{"experts_per_token": 1, "d_expert": 352, "router_score": "sigmoid", "scale_expert_input": true, "n_kv_head": 3, "positions": "learned", "batch_tokens": 131072}
Below are experts of layer 5 (counted from 0) of a mixture-of-experts language model. Rows are named router (the router's row for the expert), down (a neuron's output weights, with its number) and show model dimensions 0-95. Each number is 128 + 24 x the weight over its row's rms, rounded and kept within 0 to 255. Numbers have three digits each.
After each expert's rows: a language model's description of what the expert responds to; "raises" lists some tokens whose logits its average output raises strongly, later layers aside. This comes from a sample of Wikipedia text that the model never trained on.

# expert 47
router:090164155121137152161172126142147104143134135096130087098113109149155149078130105132140148086106129124128140152105103102100102113142110143107136095120168145154147103108142151118114138121171119105119105114110148131096101115111120150112195165144114127153139186146111109140162116157087146155
down1:125158133119156126090133178165117164144107124130145103151127101107148165110123133160159113146172105127149100142122162134147148091114124113151103100086150104109175126104153140139151132152163128124108152135157115143122151160133132122152097126156138090120152143130144180129183159161128071140
down2:130148138137137133139169118145141203099112120172115119120131068149147116139143095126133128139098161150110095141123084139155142171119143098191112164116124151122150128145139114110110143153154130137139126159127087134147127114108135164117138082126130087121134168144113084167106159108121141111
down3:082122110161114112087093129147119120153134154101104135136085066096127121102111135110133139147160156127159187107129153116142125112142118131102094136144151068096116085137144094142098115161150119130145127131164108128081151152113141133107167112148135109113144112145155120105137133148163107095
down4:129136129145106120119117141114160119142120143165149160146142137157126119136149156125131140171128157122076120131124108178134091124130151109127148111123117086123175136155125178149106130179172082116131112186100104112135142118099086142142121149123167101128130128134107119141119119105063176151
down5:121123137110137168119152164103097142112124153135125122114129150184112134127142111153115177140100137157125120159119119141123115097138091151079120151156128122135098169106117134127099122146145128175148110115107106131112163123155132133087115194087132158149114138125140154072138128139085066127
down6:137102104183139124131143120136167146132131120121188107123135137140133134149149119125092132097131114149145127126137169114121151132122084133104111153095151111140126061103077085113125088142116142147144105131130128097083148096105137122100131138114114141106158125094154140185175105115165116161
down7:152086124112186156141109098099149141151119134120118119135109145101112079135154107119127062089158119132159133127122156158147123141130116097111083118107111116126179152140103112082109122136124133110130137160115103151139116074108117125133112109128119118165132139127111101101101146075119070113
It responds to: Pipes opening table rows and infobox field names, plus place nouns like area, village, town, site, and the Univers- piece.
raises: "ents", "ently", "ues", "fully", "kes"

# expert 31
router:090165155121137152162172127143147104143135136096130087098113109149156149079131106133140148087107130124129140152105103102100102114142110143108136095120168145154148103108142151119114138122171119105119105115110148131097102115111120150113195165144114128153139187147111110141162117157087147156
down1:115138180147114101073147167114141125104069149158153115154107139154119134154174165098142118158149143139117141156141145086138100141117168173132146159133150117173167130146133127132128085099122112116122106126102157117150120122137156122110168111126117176164130115135093121120115116099143137101
down2:096156126163161129109102162088103104139085119142141146159136128165112124151097133092147132166121153100113136162095127135132108135142161156130086127158143126164110111136133120096083102134170093171136106112128137112161137104116149102102137085130137117138096186107160156164118144127124126103
down3:100069110169126125137145133173112143175157115138115122075155152150098148091129128132147149095132085113146166143069147165127133141158099089144147123137097134129160122108106140181128128104127137101137135138137100158147147114113133151116150137097097104126142135128133124118164156154144094163
down4:109117115115159108158094123134131109109138093123154061099096120129142139127084122120107122105109136126087124076117116114111142130072110111063111143136127117121158118090084106112104097141136085117130124072143117114125120108132142147126094116115113151122096091122141091136127121131148099074
down5:118188138125097120140122105146160132166140121117113163158111138128152088141114122152118093118141150136185113143120140122160146146180145155133142150074120130109144101126130174165129153104160121140152109133177108122100116140140134077108141140096124145139100140104158130121129066139169119116
down6:113130121126129131104102122134149128101111106165146143148108123105117114092109144160157149138123132149075123164140075122172140114136106126112117114099098155140084103110106131092158094132160105189090102116143131111165083092124170136112136109126160090119102149097099110114107109115114105108
down7:094128111128129134114112108153148133138143161181138146115105135126156099100147134101155137107129164119132147120126187133150164114158176114192122092067149167122123156144112152137121117071152150112109124143116139131164125117131126120151126132145192108128132154129145143113080107126104146109
It responds to: Mixed word-initial pieces and common words in lists and tables, such as per(cussion), con(glomerate), %, pm, Sun; no single clear theme.
raises: "inch", "count", " Density", "oir", "ions", "ione"

# expert 33
router:091165156122138153162172127143147105144135136096131088098114109149156149079131106133141149087107130125129141152106104102101102114143111144109137095121168146155148103109143151119115139123171120105120106115111149132097102116112121151113195166145115128154140187147111110141162117158088147156
down0:142173124091067121154118114114133100151134116098126099113107146106163131111122122090123120114114092157148122111129132118103120143126133141146117120117151165126136152074133130145164138081136168120151127156121140094099090158131127163132150123080188075166120111134178128120152127109157121133
down1:098169145124134110145112111121123115112136085163116133147092137123117095148109125147119099130138068154105114123148104158174117106131113152161134121119113157129112106091122098046124157142142159087146128149152172113100127149139074137098150105116080128103150105121122105134138101141139136134
down2:101132162139131116109171130075109112095097118115129129128104140116101145092138153094128113153101101087155089128130109110156102120164101100086118095119111086135109129152098072129101141120090124137146121082112101133095131125119110088113116137126120133114139121063075144141115110127150110112
down3:156144124098110125108130124100155155143147118114164109136144116098107103160155110085129120131069122098134134127140188133149168135102162145106136088159102138161137131136165088140081144145077094177132151086153134110122131122117114127151134125120098142120148145134143122099135147094077123139
down4:123082157111134101114113116089125125080169102115137134142150136137106117148179148156101115160107118142088102109156109158129097109150126107140098117115113150114148115091132121087169142130151109110168142116074126120110136143152105120114173132091104110097130141133086095124096139072126145111
down5:110126128143112169136146142166093189172131143107152133117151146160121108153122109115125117155142127141121134103130083131150072115131175157153106164123119103101128116150178175133146152133141145127136122112145108118133128134125167151163099128134140119095168185110126145131182153151117152105
down6:104126109143097127130114154127094110128117131112102139127145134180124144155129148103110129120177104089111094153142118112164109170163134098114139122126126150092123130141108171083146079154171132062161132152110125144144102125129089142097145120135122154092117123105153150151123160101086141158
It responds to: Pipes, dashes, slashes and country names in squad and results tables with player positions, such as DF, MF, Greece, yards, fellow.
raises: "es", "ically", "ives", "iva"

# expert 25
router:124155179139111200154161138139153158108131120109096059087105120109134140085126121101123182135133124083124164151116116127128124118136099130115125140138139147143146101115130126118149125143140123112136126109107128162096120118140140147124128138118118141102127187145085089165133108148059129134
down0:079126117136147097115131106096120141118147129083104120155119104079150096105118112124138121132105115097131123092160133128153128069113131141161151129093089118139091103154107142141123155161131156101117107119072121114126131173121122087163091135114099126148105074136129088150132092105138124107
down1:114180120079091108115161126109152123127074106122134138143120126110117132170138118124142154123128115170140134100121132113138143122123093116060132116142146158140139140118104125137199158125116144148144137128126126126134133136114156061141084141146114119153158149079085147107130134087142169130
down2:161134135157183122108144120132085117098148105127146141135105142138111183163156117174150114112109105134153148112078105169155107124153132119138154122127124138147097144115129063174145163102099158099113129156119144136133134120125177141173098122116130134161126093111157155097129128131139122152
down3:124143080121141123147200150089073103119142108164131150146177156122150112101095121153088127117152120154138175139103136113131112120122134139170127148154145120134143112142105098119125140095124108113156141114111123160176129131141101138111115097133119139113133179132185153087123095105115113131
down4:127171107173097136133138123167130171167123106112164139123117112141129135133117130136069156145116135116137144105132133129151117116105110097142159052132125163142105108127090078106114090117108132175092121116104108095143179138157146142119152150137145146121133129158152126136130128095158137086
down5:148108134138132150157090126141124106115147169177116151160102097121109131123123120075167131136155147155137145149135163122144139115130099127112103113118128128108100119156109137149141156096103165182123149135124115099153126134135130150141147165154180134150103112111106196089163161172153139140
down6:131139075173107127123137119109150179140139117096092123144123127140089100124129118096112118141119129111121134107130152130127135136120121131160117148157102187093114162121094110140140130182166143106091123149102109167181153156127097139136140169120072132103160113121090133133152093119144149104
It responds to: Digit tokens inside numbers in tables and statistics, such as vote counts, percentages, times, scores and dates like 34,78(3) and 42.(38).
raises: "nce", "\n\n", " |"

# expert 15
router:091165156122138153162172127143147104143135136096130088098114109149156149079131106133141149087107130125129141152106104102101102114143111144109136095120168146155148103108142151119115139123171120105120106115110149132097102115112121151113195166145115128154140187147111110141162117157088147156
down0:133137124123146154154124137065115134135138140128131087095128077149142084140126136115165154135137147141132109133109175181145160114143144094122093137084124133147118117087108114098130115180141161116133119177086113128104103128109103136107108145105100098141145087174107154161132127114133129158
down1:192149131088111156141140153191097116092155124127163134098139133099175119118136110114116156098126168165150137128121143111144095127109150137137110099140126122169171114120126108122137102140126128155123156123152112161120156152152122137099081182133159126119119144153120133101143152155109180135
down2:145089125089151094175131149134121172111152161147092114130094137151142163152117157103136150129113156133119142146160099175137113082158143129146131082137126128178096121151127094126145133102111126100131122183106080134155130097132115118101140097124092125100147115089165114107131140140111149122
down3:133117127151124132144134136114144125125135139142138097131164113096079127141169109138092141079097134073158102157136144119149165103093112087134119167130136160133144087092122117149119166167151123140152126130128088099155122134118103161158150125124156145147104130148124088116097136073173102103
down4:155099147143092158132163101107145110132107142138130147127085105075091114139129177135118105100091133160135082104113116148129135122110120108121139156119112128154095118150084131143144105138079076128098126143076124139129114137084139182146124116138127130163135136120132135139109090152144086085
down5:105119118167146137133108142124077136151127162090135149157129117138105126094138137110111117144105149138149175127172134118142167104190114093144110123134097143159153143092101138151113135136114091101092091080168140133116130073114103120136133109127129137095149105133105151119167119135127183109
down6:159108181146100085119082145171130087132115143141106139118152153146095109097175164159112136102119125123083158113140106185111149129165108168139108168155143139142144104112132139153135112140134168104127139137106135146115119118087120114132095119148138126151148142140152136121091146171123089109
It responds to: Capital letters and opening fragments of names and words, often at sentence start, such as M, W, J, McK, Ra(leigh), Olymp(iacos).
raises: "ern", "orm", "ident", "und", "ugg", "oom"

# expert 2
router:082120136135138135148127106124145167179172164074080124112114106153139117131106132111141113098130129105142126124105111123111117106080112161139138123071129167153144116084158124085113120122166142140128135122118142152131126122126095127138151169135114132124161112157064150123181118152102141151
down1:128123063120124093128144128119092091105125134112139113118139137128149134130115086080105121129106129117151147145131110086122157145119084151106162108124166100156119135078133130154147152136133187142102148160121137079122112091139148093145139124149139147135138152127103135121121108090098155197
down2:154139110124129127149088057128111126153115135126113165093139136110096092142129116145128113166112128116157173112159168151134096185128091155136132099093144129120130104131147116156140073160167102139132116141129155125118146094130143114092117147161155155112155126138090122102149168131118162111
down3:148143146158166141106154154102125111155145090137080144111145101135145133115126129131163113137126149125170133078128153166139098106113139162131132135166119149159130141153100149133128116131082148157111126119120126136146144113124109092196130147081165115121146070094123128145105076120154151154
down4:143126142107160139163148123157138121132084126155089111115154138101137205115116114138164103130149125073108113142110130099129139105084127122125150134112138164087145124141136096158126143127142124133156116126185135128119139102153131117112125131130128096136154097122083128184084165122183149133
down5:110116138149129160148125115146131128156150127137033144122168131108121126163126162112111117127143107140097120159146102154142146150124123178173073168088103144149140135098135107135113126130180130120158123136129153109105126126144137159133157177128162107098134099113120109103141109103154108110
down6:106129087141135168039127133112147101167100123115153141127131175120161151111119110116158155128131108165128133159150138125113113120140130195170147111148105132142143116172141107126171095137106114125147114162153113134128179116106106151120142094106132137131134164141134106157107113144138134100
down7:109163109125147147097121128189104115093127125136113091120138111163175128124113159125107139166115134142163159093166113120143092147135118077066137145120111147124124128125120131154137114111155098148131109116138120101133129095128128136104072125134190117132134112100101127099184121142130154086
It responds to: Opening piece of capitalized names and terms, often prefixes, such as St, Sub, Inter, Arch, Trans, New, in lists and taxonomy boxes.
raises: "e", "t", " |", "mi", "ute", "ec"

# expert 37
router:099147156135125178119132148132142153136116164114080110133098077116120149121141122103151138151138109112134141141078129105110126118117104129086113119136131159156170117113167147112096173125138115106139109110081142133123111089164142144080153125143108190110185146134132126126135095139133150169
down0:124083119162127140155129124099136124145149151084145136173159114140110122116144154102115154140121144082115138147177105149119118167135091117152174157144131112194126079126121101167144140104116162164123126139099137159121127138107121136135145147110109086100157109108155125080102122161144128104
down1:123125077139126122134139121133162139126093126082142137127136136121139111128106094130110180117157135148154171102088116136137124083134156145154113124154098148138150138143146123132143111118101103106126175154112120100127087125138130160170126138149116096142120189052147106145104093096125096158
down2:167152100075130078154145139123133127126096109138143095128108090136119132110075122128119170116124108127119104149081127140109136104098133132117111100109121115083105156156132139100105109135119157122102102159160104129115146106086136099132114130152150098102074089142111112114130093140130134062
down3:110131126118100127128127170138080158127136111081125116150165143114160108144152132125092145175116142147077123144116151091123125103159136108113123109169101157132087121102135150072142183105131117132162128119144104140104125122121099126139106166145149192098128143141141136103105158100116164114
down4:098110109168116139114144127165115151158168138159128107171075171127144144122100172115083098122122157078117149129141105133130142115147147117141092108138141135139138165139137188112106093097158151114117117142168119124120125086151126124151126117124121126148181118079129139122119096092124100134
down5:168111096146115092120126174107178123148088138166141110130144115126124147127128128124105166170119155131140125174142152166108133098091117130125105106104144081104104147104124164149099121120132141154107145129143101167134147121136161116146153149159127119093140123086143108147109093119078161085
down6:102163128154099142081143159106137171147106109085142100175152120145139144153112169100105110108130178141098111123118112107094117135143161147126130135102139158153138148156104160149101179116136154107130146137079133161122106161136137124098093130139102110133142170154154104104121115086131126117
It responds to: Final pieces completing words and names, often in taxonomy or lists, such as -ae, -ifications, -fare, -by, and closing parentheses.
raises: "gn", "=", "\n ", "mb", " ="

# expert 27
router:091165156122138153162172127144148105144135136097131088099114109150156150079131106133141149088107131125130141153106104103101103115143111144109137096121168146155148103109143152119115139123171120105120106115111149132098102116112121151113195166145115128154140187147112111141162118158088147156
down1:129149119108107158142154126124131135179138148129149128132161171088138128137162150117169143141131128161130094130108110138144163131116137176148118146132098159078113141156157124127109151106125127135090163145165152101161125159147133161146097170146068126138131079116096090120102151100128150147
down2:078167136099095118145157165124119089140137154175157127106137129126111143137135141179137121130108150093125098107145142165151134090124105152127130155125174117179143119124172166148136132142158135131165165152152150131105119117165146136131143143160106096171087117125146111119137141162119087122
down3:093095133166142104149064129147105145100125095163107166166158140115138138106140081133172137136137154153152115092147165157087123152169136115178148131154138117142122138137137116117137134105104149107126145159129109128130110127183129163166162113170108098134105141126135129133111096152110114133
down4:094163140112079171142086116097103120112140102127097136148118100095101142148110129103069110152110126124154103124109121113152140108074151121104163150142124117093140095171134102126140133100165110089110157112115148124139145134156096137120122132127094129171146116131144174125113180123130104097
down5:126150150143099114145088137126125130135132085123139189156167099108109100101102125133123115102132116122134107136149129125139124148128057104161105131167142132109138144103133120132172103148133136107136197132103130142113131113144130123103114114151128133161076136156177119145176135178081137119
down6:101108149121085174178125136114098132139097123130164129126131141121128152121105101106132143139125112094115123128098126099133096146170172108123158108175061067130108175099111103122123122122103133124131128132120129097144129093120100081113096087113129104145133148117161130117092131095146156128
down7:135134160165102119142142149116116160139113103145128134143159122116148147144119142143162125148158187128120098195130113130136140116159149155118141160128122166149140168145143168139131144160150109155158141138147128148155150137131150145160176154189166147152132159145144120136163135163173162133
It responds to: Pipe separators, country codes and names in results and credits tables, such as | before scores, FRA, Bh(ushan), Result, details.
raises: "count", "ured", "wer"

# expert 43
router:090164155121137152161172126143147104143134135096130087098113109149155149078130106132140148087106130124128140152105103102100102114142110143107136095120168145154147103108142151118114138122171119105119105114110148131096101115111120150112195165144114127153139186146111109140161117157087147156
down0:124146149144137125181116150109185115139150154151128133119155104140118129148140132175150113106152151123113091103115162167144150141143125128171152154151047122086121178138121138116077153118106141101141132130106116121149132146064132132099140109110174124157127132156116120144121122121120155142
down1:125131117135173098118115095143119124146112121117156152177138152123128111145136124087101143145108139144064133121159083121114105139140075140135107132117046133144085101091110132088159124108094143106098130115126126156131158158140128095128165093137114107138114133088106130130092122146141148145
down2:122108110134131137133096160109105145145126133153141119129170135093120113113147074110117146157133223141116122115147098124117121087108115145150104124103126136114161096101112134127122138134080140111117154151167096128127148180175131137167130123167143107178155122124132123136157118104155119162
down3:117152146161117061189152107125102058107123161132105108130140128103123124103157123151131113141164104092095139140127123105117123135119101127164137167124171124116122104129127141167125139132147139103120135120125132168171158138075112124127137137130061135110118078143116123122113119132115146167
down4:161180122145151138159132089122098149124153143091138147148100127101096155104173176107140128118137130156142136089080124148129127158140107100139149113162120147151103113155164126133164125138149108109128116141138158178148111130126117061161124111131097133121128139065156119149151101148126131134
down5:126147152118121174098169131145106134172164123114125140118087163160116134145130142143144118134123123154128135156193171151122146140109128156127111111137083148141170162129093126112132132137155137130133131164120120120069132181166131130158148135120150136121112176098139164148155126161123175159
down6:117143140104087137150149111141097171138110129158109111113183092092154131117113109124152119094102084119157079072133156146130122116122139114106141042140123125115129130154096172114103139132166160149139075101139138140147107119146122146098115127111111126138126135098130108155136141113142148118
It responds to: Time and place nouns like century, days, years, coast, plus opening quotation marks, closing parentheses and mid-word pieces in species names.
raises: "io", "isp", "ific"

# expert 19
router:091166156122138153162173128144148105144136137097131088099114110150157150080132107134141149088108131125130141153106104103101103115144111145110137096121169146155149104109143152120115139123171120106121106116111149133098102116113121152114196166145115129154140187147112111142163118158088148157
down0:138105144163107183172155092138100157146118152102111133152105136123124127111166131150138092095150169162084118146153139126133121088165113088118120110157126157115086155161122141104101103124136144124120088161125149136117143160167117118115125157138118136132136110100113177116070130129144157137
down1:117164141089152131139160126123165138118164118061078143111158113109120092100174110160150107201119136164114108133151161141136164185143113091142149129120114139137114142170136145082096126127105143132109123110142117140125164119145104130153105132104115132114150140142144136121118149156151111127
down2:090137124118122125130116068074100152134158094157155087111137143135171120168094128148163102144153145109150129126131135112126126095094123139127190104116121134118144095119157143149121175119141154135167131153108134142138136132130152136136177162090100099133148097154165126098157120098150126138
down3:131182139146116188118135117165138147122114125128122121121153148122109149115148110108172131154171150134113105125139131125129144130142166134160121085118110128108142175116131148164110147162125150089157153148183092175136099099124165106126101142160128117170160121102096117139091142096111122161
down4:147160114143122124149100121108097149147119126099134155122127163119156140139159087112174138148136127163098118126141102114121175157117168168146108130109165159109198124179130171163160130164156150087119130114145153137141143121122153121116104129085121110136160140137126142100161145112108157148
down5:108135129154115142095150129111172091163127149119122176139120145109135164108132114112154130145161128132119145100144103087145135130151137125115105152173118127122137161167134148141103146164143132127213127112111159115155140178084121156141163113128160122151163129130124165144166129143145178122
down6:158167135136072108134137142141125114171095139151119100136138137120124136135103140152157155145098082112124120142115135113116128110134093122124153153137107149120108089121153118203125162101081106161181124174123158146160095109150124118165145126109158114142122161126160094138153162141148136122
It responds to: Conjunctions and prepositions in prose about people, such as that, to, as, of, until, plus name starts like Sa, Bab, Ak.
raises: "eria", "pec", "av"

# expert 48
router:090164155121137152161172126143147104143135135096130087098113109149156149079131106133140148087106130124129140152105103102100102114142110143108136095120168145154147103108142151118114138122171119105119105115110148132097101115111120150113195165144114128153139186147111110141162117157087147156
down0:130126150125072145115147109152119154118093110169149121174091125082083140149102124133143155125145142124115131118119114139116172155177132096126081134154063150122155115181144136115142102109159118108162117127135123111149130130124085128146134144154123140126152159114130124075154147123162154108
down1:087124143099132124138151109086142126140151110124105115091145106108072140100127138133134126138102128106132120120166117137100118118124136114092129136155080099122166170106118108093082089124167126168137134122124080066132135099131099144137133151128117080096125149110152077117124127105144093102
down2:136163106089099133134108126123124152088115135148129161142146117159131152107151087136132137118117120148178117143147188108129132117161135107119098122131091148119157098122122104109142109136128113140091145166147120144153122122103139161075152137168137144146136142149124045087141160115114167158
down3:095155131129164114107130140116118129117118105116130100137138142135142099174085141138119063123186129123122115175144093125135152104140121092152082136145103126120121122104125111147114113124188117072160089115106183159128122134114134130143095135150119123131154081099150153114116118136147099101
down4:153138121117196129131175139157136152140149128125162126122149143135146166149136150097122092088130140139139140107156130099148119145124111147096159142139108153145115141069119144147126164197192119151175138164164121145142128121151139132141132109149092091144157126135145137131114126099153155131
down5:108112084098115138116111149094096132090096110099106089117122138118181086083107162110124145119051127123112108136143097105133088119127105110150123130151137115148095130102167139108138119094102137097086111149119147135125116115118130106131101143134100112113142117136116114142127126159092062137
down6:175112139124104122168095103123087106126144095179178149088142138120156144098143110127082112093112105140133123169088132171149120161129116141088129138122124136151107152132106160107117153092087121114164092110114149119150142156120163096126152146121145147112134131127125149158084103146113101130
It responds to: Pipe cells and separators in sports and stats tables, plus adverbs or prepositions like as, once, very, near in prose.
raises: "ident", "pha", "cast"

# expert 49
router:091165156122138153162172127143147105143135136096130088098114109149156149079131106133141149088107130125129141152106104102101102114143111144109137095121168146155148103109143151119115139122171120105120106115111149132098102116112121151113195166145115128154140187147111110141162118157088147156
down0:164161135100079076125099102110135123124115130133113131156089090121118123133152142118074135125149114085087075157184136143126089149141147152120096117112101128117132121140150122176137114138153140132129129129118111157102137145119160133098110156124117087138125142156172129161141097162127171106
down1:137140102110149083099118133122147129100159116150137171118136161130127141135175099108146111143096110152160138160135143137108110138126094118102168139185146130116125120141156161138093106063111133144153110098131158138152120085155140106151145140104128149175150145189114123133134122121095128082
down2:116134112097134157095144133142097148136118111116132122112175126181159116118168131128110139143087132163137158088119116100139162132109126166174162127135162117121113143118141150125109171073097125125126126056147107112132110116170141142126101136102111164126138097126165105141150116124089104093
down3:095102133116123135115168114142096100151126084158121141143123121115133124116147088105128131167124144087130095128084106169120144097135070082119136109160158128126076141119116128110107083108098099146094133081106101118118138108102121121149141112131134121117101129101154124162085079133098145149
down4:149096125123141115161146118156110124126127122175133117155127103108142133172142100126150098136114141057120108130109117161135098148197113148129118157128096150110113158133123109109107124122151114146067129155122105139077144122103100131139081143101150121117098071145099156146138157142118126155
down5:123111122113131118150136140132118111113120126149141128097076155123115191102092140142127142177109122175175120110099116120113159157139142147139116129139105158132146146149155114174122146167143162149182134140139146161119113160149181140101101113105157112154150136106098146094078117141124155137
down6:103130102212165124138096129096142095119120151165171114100140094135122142149118101146162098106099128154159138132148119148121091097121119118127146115094112094087111099107090167134140153108116149127121120158079091138141139120102108117124124120129159124092116117126135134121143154111108079164
It responds to: Table pipes and line breaks in sports results and lists, plus mid-word pieces of names and words, such as -ille, -ev-, -ley, -ets.
raises: " respectively", "ta", "aw"

# expert 6
router:090164155121137152161172126142147104143134135096130087098113109148156149078130106132140148086106129124128140152105103102100102114142110143108136095120168145154147103108142151118114138122171119105119105114110148131096101115111120150112195165144114127153139186146111109140162117157087147156
down0:116103138121099096172162153113137120135104088111103181123158089112067136137126167157115119147106152095128167150161110136114103155195143139112094140132147134132101165086130145145128101145122154146137131126115129113145134146095148152159090181104143134123119112132121148105152141137114129158
down1:092170095129153115141171133093141145139158148158118121116137106140087118139102152170111125166147126129135152122167118173165123134126112156104107107124157155141173135158104160171139156158182108151176146147133121110156132142130141119133111133159181091121132137153137132107154102146122139159
down2:118113137123146106138094114139147151143165141147108180071144119059151106109168163182162126126155123129107113117129133121107127129092142121151126109094113095104096127117109132167090142118113129134105078121096123136141102150109114121158125135168109084101117114111115149085137099107143152135
down3:145118154144169147127127149112135150121118075106133113137158164145048159112150119129107130096155151090126142161121122176074128134124168113064115165133145154136134136163142107137129108134137109165139114114152136112119115127138109145110099122125103134124099166153102140171129120120172150110
down4:134164128165112127132114132141162130114152164102139129156147153161150136126107115099125148074128098095152172124111162110177132155152117140142102148143108123119141138084127117103175154159138117116124139117173097145083152118121131107147156092131144139094172104105151151186128122120151165106
down5:134113175115130155145140131122124120119113108113185146136143118138140163132147143092134142142159056148115154150111105140135140129140141136099152167148162173136110145119071133078122109149116108126118140115154108130155136155107101126154129084117103126116147180158147175112108144127107069131
down6:123133153132121146126128095055196120151100118105127109163134138149126086096139156151121170107096119095108106133169130112150169158142161137110119126130081107095168118128116156144137104157131121119116149131131132147113099098093142137124133144177147126118138148099161130108136097112097170135
It responds to: Mixed group: apostrophes, slashes in and/or and URLs, table pipes, and mid-word name pieces, like and/or, locations/hospitals, Magomedov.
raises: "uns", "duct", "class", "unc", "ject"

# expert 23
router:124105137110120126165156158132138130138162124086096114099113129150156119086098123085158130135155157150125113166110086080140121128145094131122136098145181157135137110129127152130116154142173135107168115095116169138086100126141130153122165128143114102117122134128130079146179103160109123166
down0:087121124160119138114124084127112136162144103073109109093132140128093113165117173150122112095129100169189099150105113162121134094142134138158135115095162158142135127103161074126132127115110150133125125111161145154157110128169126176097138094163126106137137138109116149124116159106123135109
down1:128119101177105133081115109122153132122143119122110101104126100088135142142127077156156097152112141133125096176128102142141103103127132112135126193145073133100123128136154142143139142160103122189125142166088117119094124105157159134117117155088143093168150126138136119096105138129126123100
down2:099162171134103132144150122154152141171118152134113143134084121107099123108146146124160115077113121089126123114105098115114121146096161107092137116104101142158127166152065121105139139149164127100159118086166132136124093139083128111151126136145119109143115179134072126120126104139127160138
down3:119124146187093147145159086137081158141122150140117109104143137137136115138135090163105093124120110067151158082126141124134138124104128164108104154111104095118080150091191146142127123140132128138134085137107136120154098132148143130115152125103131119134114164124155101157118166130097098103
down4:130125120143127095111132134120122091107125161131120095133137087099093137074119151120106124117145131097121190124127148113153128170138110159094118106170142123113106092134133150124136126132089118130112118138118081093136154129083126146120154123136145196175114076149147137118149144134107125187
down5:115119129102170145152109141145119170101129111151165118110135184112143175130117078164099110115111128132141148107133120139102136126148139117135107137121105134090130118116099133104100158147124121126106141166119123118113175077126091171153169138157126100134166106056157136103129137101159134136
down6:120104153177118127134108137134153093108149127142112143116088118176110161140115110138110143093159127167165106123134125180123122173158123151114081149162119102120122121147121092120109136067102111139130169106124116161159138094110164167121115079124169097140105139098142109130117127140134137127
It responds to: Articles and possessive determiners before a noun phrase, above all a and the after is, of, or in, such as "is a 2022 film".
raises: " |", " —", " –"

# expert 7
router:090164155121137152161172126143147104143134136096130087098113109149156149079130106133140148087107130124129140152105103102100102114142110143108136095120168145154148103108142151119115138122171119105119105115110148132097101115111120150113195165144114128153139187147111110141162117157087147156
down0:144125096121116106132133124130139137109109130117128141087108153142140170118117089127157133094108119103112108104083164132079142119103104093103180082123130126077095117102077147125159108140122071128110120095087143109124154107130107093148093109144137138138118138121125075139132092124116130096
down1:147111175123141119148121129145134144106099160179129180064134136145115110112135175126133115131154149162129111155129157136142166122146086101119132137175087118158139160136117146079132146150109109119127073139140134132140142110146166128153154149162117142163154097165143117150133109144150098148
down2:091114088112183158153153116133134154166114146110170150140138099142177114136142159092128103132164128130166129152121131090159133089134167158146110131109108101159144144126128139102099102143141135167106110137128158074138133144142117093157085103125116107149153141131117148127118150109179102129
down3:126129146142094134130143165134134134130134126091107104110107128142150120157110163132125149093148131088190101102144127142083121107104177118115110108124114126141149065111098136143125175153135134159149163092126096127101150118103159136130147117097149087141117078131146117140112171096173116113
down4:163140084132099138071156121152132144156108105134141152121147132144127118125120123077122134127126129133183099115092126096132129099144106135118130141117127110158144052116100130137152157147126088171124172122105133146170182100142113102132129129154124101155110130166149117130140127176100158126
down5:129125135153124195128049133149107141162121123124173096167148116092117119138143132094150106097144138109173106103116158122141137136133103099154129123085119151093118153102155110140091156128148138138131110095136160095157141142137097129135124108147120106123093142135087123130076143154134140102
down6:135116115123131153118103134123124174133132120115130147083163109137115136123094128097133139109126141137113108066148145157126115084095155143129127112110099067130119128149063140106158148116113124126147158120101069092123100094168124115083121124128118084127129127132137176110154091112123115169
It responds to: Double-space cells in election tables, plus prepositions and word starts after verbs or nouns, such as for, opp(onents), per(mitting), between.
raises: "ured", " steam", "ensive"

# expert 12
router:090164155121137152162172126143147104143134135096130087098113109149156149079131106133140148087106130124128140152105103102100102114142110143108136095120168145154148103108142151118114138122171119105119105115110148132097102115111120150112195165144114127153139186147111110141162117157087147156
down1:107146114110134152127122139146146146136131151153144165110127101153154142129128122166116094097093131158154098138100099115122131153094127150092154111116176093137146106114119108068101153127113123131126126097105123118147109157131128158143154136142119122143127175107105097069077159186164096131
down2:159108094093110114145119128133107112125071114103177166096109128096135146116090126099174130080161128134089124151104121098078123125069138102123169117118119144126100099120142133143126157128113164144144090124135110103135134131173147127103128143142122086112101178122123108157125123120102134119
down3:121102110150117152141101115097122100146142111138115130143122113096147111111106125119101088093095091107111134130132127172148118145117106133145140056091095130098136157131116080122147119107153060163144104125112084120107149136100127110101190123116155095152110122153124096125106124124125160108
down4:133111110145138188155115177139165139115132099139094172075088098129137113141106167134092080093127090124129150118113138095121132105115127092108134161120155127151086152086157122161119114101139165140129124130133088158124124108136138148160166145112149134119129173141142107115139103127148120107
down5:127117145143111117140107125118110145170133137118129104086094105140138106104116151104120078144112125143167125110137130132102130141127099155116089089135096094164114147106127119089105105095099107145139136103110088103093110100155143137150142063095125143122132111124110083168132154055131128148
down6:147124152150105111109088086139158152147137163122120128093099107107151090135146129141096111162126135152138144154140132119113113088080147130159137119127135128078174129136098114134110146115149153142117112125094101140148123102108149132170101104112123103088094120151132091150097151200164151117
down7:111094080142136139141191124102147119102110128115108169155130113161121115129128107092112131112091131176160098117113135122132136099132154151119143106097116121131143127097132141173137127091131087126140098101138100099167085077126133117131124177127102121110173135131110122112086102084123091135
It responds to: Hyphens inside Markdown table separator rows and line breaks before list or table lines, as in |---|---| or "for example:" then a newline.
raises: "rated", "ron", " Succeeded", "roph", "|", "olog"